python train.py --n_layer=11 --d_model=96 --n_experts=48 --experts_per_token=2 --d_expert=96 --d_shared_expert=0 --activation="swiglu" --moe_layers=[2, 3, 4, 5, 6, 7, 8, 9, 10] --router_score="softmax" --normalize_top_k=true --routed_scale=1.0 --balance_loss=0.00392 --balance_bias=false --router_z_loss=0.0001 --router_bias=true --n_groups=8 --groups_per_token=2 --init_std_router=0.0314 --lr_router=0.00242 --vocab_size=8192 --norm="rmsnorm" --norm_eps=1e-05 --tie_embeddings=false --optimizer="adamw" --lr=0.00333 --beta1=0.9 --beta2=0.95 --batch_tokens=[65536, 131072, 262144, 524288] --seq_len=512 --train_tokens=421400000 --steps=4261 --dataset="wikipedia_en"
Below are experts of layer 3 (counted from 0) of a mixture-of-experts language model. Rows are named down (a neuron's output weights, with its number) and show model dimensions 0-95. Each number is 500 + 50 x the weight over its row's rms, rounded and kept within 0 to 999. Numbers have three digits each.
Before each expert's rows: a language model's description of what the expert responds to; "comes before" lists some tokens at least twice as common just after its tokens as in all text. This comes from a sample of Wikipedia text that the model never trained on. Tokens count by the router's weight.

# expert 10
Description: Places and years. Country, region and state names and recent years after in, the or of, such as India, Singapore, United States, 2015.
comes before: ",", ".", ")", "–", " States", " and"
down0:458487510453557461488529477555424557518531545447532484502566488497500441527541484379582592469377473535488452540415444526435417571488474526470464484547486463469487515484507472471382452475561464447454528507583598552535519565469539520498513489448498402494379457558541599469566468483478526547
down1:470551504475444532595504506418557521497521548423544476473582467542540561519447502518519500401531441438468482626550452529532466504377504480462457522447600562555543521479517511565443506510440405537529449425378582450512584511441496489509497502454477496401464492520474413504468543522484523562
down2:534450515554556443448515611555408489476518569470521511564592509526482522482645533506510507536494497470516450538502476446425548593493563526480451453592483505522505522467522487487462506491406428522471478523540443564490610516442408470466479428436508401514452555451429459494496444534496442386
down3:496517562418487575542411528527489509563523499415415433494481469518532505495424501551460503507496546474498602408445509550534444609401472558555543509506554543457533538445461516552445470581548519464524539391487534423529477459521516533541512539561491656447565480519525452522530499444415544525
down4:441572572483497552509561467556555482536605531548446579450559466574478542562506558516383392593456593407520539439417431477545458481486468484470423543511440514537533514481568460520533486467543526531534540437523492412499430495489545523534517540584534439522465492406567521432515496467503526476
down5:477514528403421510493506438504477545535512548426570507562566516464509514541485525447540622550491508469531544430572421505549555517558493503504550576538444525501494571443564453557517613559449488603533408565467480543545433409474576425428521469489538573569503436474538511488513531539434473530
down6:434419550543542492467497563518585526526504558394483570501541449533493442477543614396539480465344446507533505465546553539444520482516521524531513548494502410496457382483549468460493505509430464511473436490488440452518514544567524420435455462425520595510521535437490493491440451534564455440
down7:554445516542523518474500491601467486504495539463510436493501526572438581494482504460521501604466531497508472475466496610469519514527538505449594491619514516449672467440522567490510485510510485531397478549482515575523422483581570380488533526410518554587513502528511498465536580522511459420
down8:589557574451548511437532478526558451507533543495582589419571465472456517495479522456494518534466521486531603490423508536535438559523390543479516567432540459499557473438424515573524484464450536546458551462511594498528522455484523528426475565442521546474399610419454520482534505513405571528
down9:475458520523512506513551446511503444443506511451430538490561446485570499459497522493466474513590522542504456406477556489466504473527402528469527511497467434495514558435524520518454493427526458530467492509517446498522405457569481469523549470473508793483575561584513486443521529501505489475
down10:549537426572500494461502496498553484458399586571563556544563524475402472488470451554459510526460425595516563419556548450458521462513523431485483590468482559547414504570473502453541540449537531532481462571474517497504560474499489593461503598512459318513519543482491576508538495499513463509
down11:483414531537553383497497488504483536571480490566459468554460527574504517386515456442466384479466571491481476513456569509418465427523581561518522557551480366474468437475491476547562541538479481571479526509570436487443527457452499490640476528494461424544472542500491435457484459404516489509
down12:418536551412433466484512483559495496513441506536541576553529446484524542605490529550507462477495457515498525505471510526484569532464534489559505508534452584500584427525487467559628480500513480386546544505537502451471449452506498425501599485465547625536549524425462520392454591435444582456
down13:473559572554577460540590558471476517507494437482452512528542468498602463589432462461561458476410502512471459509531433533464394537499505510575475554467382547469461501503593445540518473548477559481433463472528437541501527560559610511498510510472440580535563426519415458531577487522521584474
down14:426465512455517478511529529525513465541521499454531481490478458458597377515441492521518465444506420425518409517532469487409460396512418431538476494509485454538452520472579514484431495529578559568485457468465490413439528457461474540592485555503471609403479584534545483561501416455496607479
down15:540509473436471534470536448433577547555484495403462423513378518613506379487452449529555563572471599480541578479529465453472546429494473517539456464508525407390551481550457493488496514493556534448481493548529567478491457448514501491550473525614514466529516520514470543437484447394445455497
down16:570544478516566495401386471547467458480480528514515564558472567483491532476456429484462421550451515476498449554579528565450461519471540564406526540518487523449452477444552452594492510526465473523602560464457411483535492498548536508511448491509513444627584444451481567486542606595566499506
down17:520529507607522539516459503468473507531487525473440479568497515464499510496442538466520535558424527427546494502463540493506448590474498446588460457511539459479571490528495510498455505528525577502420518443487574501538470537467566520506485499473524228554462455543546627532555457549517492485
down18:515554474485487448439454527467514595524426449578492431538456443450544419490617484609502424427542519563448529442510485509521426437526422515530497461504440505515409442494488529461534593470546454626537557444430436456486484516468499509467451488569492457528549470485494587521523460387454475491
down19:483561510544543482524494497554483504528508512528464483499527542487469476509585463472462423515482485512504508493476548450476445556545529546564501511493409511470520533569538503419406552502529546461553507496528499447534504534504537621461481515475521198498490495471508629472517480526484492548
down20:466519456522501541519514604421589431473484378466488539586547471497592525499507475470488587520482450498531540506495435493491449470460409508507493503661502458555442518483435553432498469487553460465575508544389538518500493509484522496534453529494450325480526538479481502390477494475476526548
down21:530499479494520486498540454605462550522461532538512527447547453490545437436547593585447514565574532511455550525575596519479510561487398498514505519488434525480513512474463472422499510457482474560483498526530483504496421518512574484490603488547508630629521548594544593477550592450456537418
down22:512585426543561538516563518472493516449465500502435484465415555534436501508471464498545489537487609444475558447549410391502453507510473464536481572485522546532468506459556516500585563492533503533557413522509474504504541457429523572544506460545550293483435507516489414550517507550410463491
down23:512493457488498561544486487450479514573543421491623467490453433521492547420426427496531552501469554474506520545459469478601489461534578532518421449589511521514520593481499505557481508580482614545520424511490538503482457489484490504488563389529447397441488560525521504367582506421569523506
down24:536507459522499585489610480402470472427525433505470521426459432406572498430473478495462524510504499522503475475527617478543477500522495482458522487430505547490456465494444518540600505519509503547557504511530434511557373463474542435549535502504487641413488501585525385485508547529579449411
down25:470486528426513605563466422503562549493431497529476493514466473464493480499497557632536491571490612480508569553439514371558531421480495558518501479503490537548514510513567362443496557527495560546560469538437529432533471407525387507486465508607452539523539493483560448542512484508493548483
down26:514552553560547472575444575502516487525474482457373519477474518539566483469527484432563551447463516456587518501552490447565485568486492495453498535529550408462560483464483492450464523484507553575509486472500551384568524559530533643516486492492566386514462533520588523544542575421466526386
down27:500490486570471554499459490581480481537563547508440469529521466483479458489515497463483518525527430479516525551514524427504487593468551477586555493525509486468468526453424527494437506511440520459461546492496441519486500550449568680400523523378446308528425453435539547484500473483417516497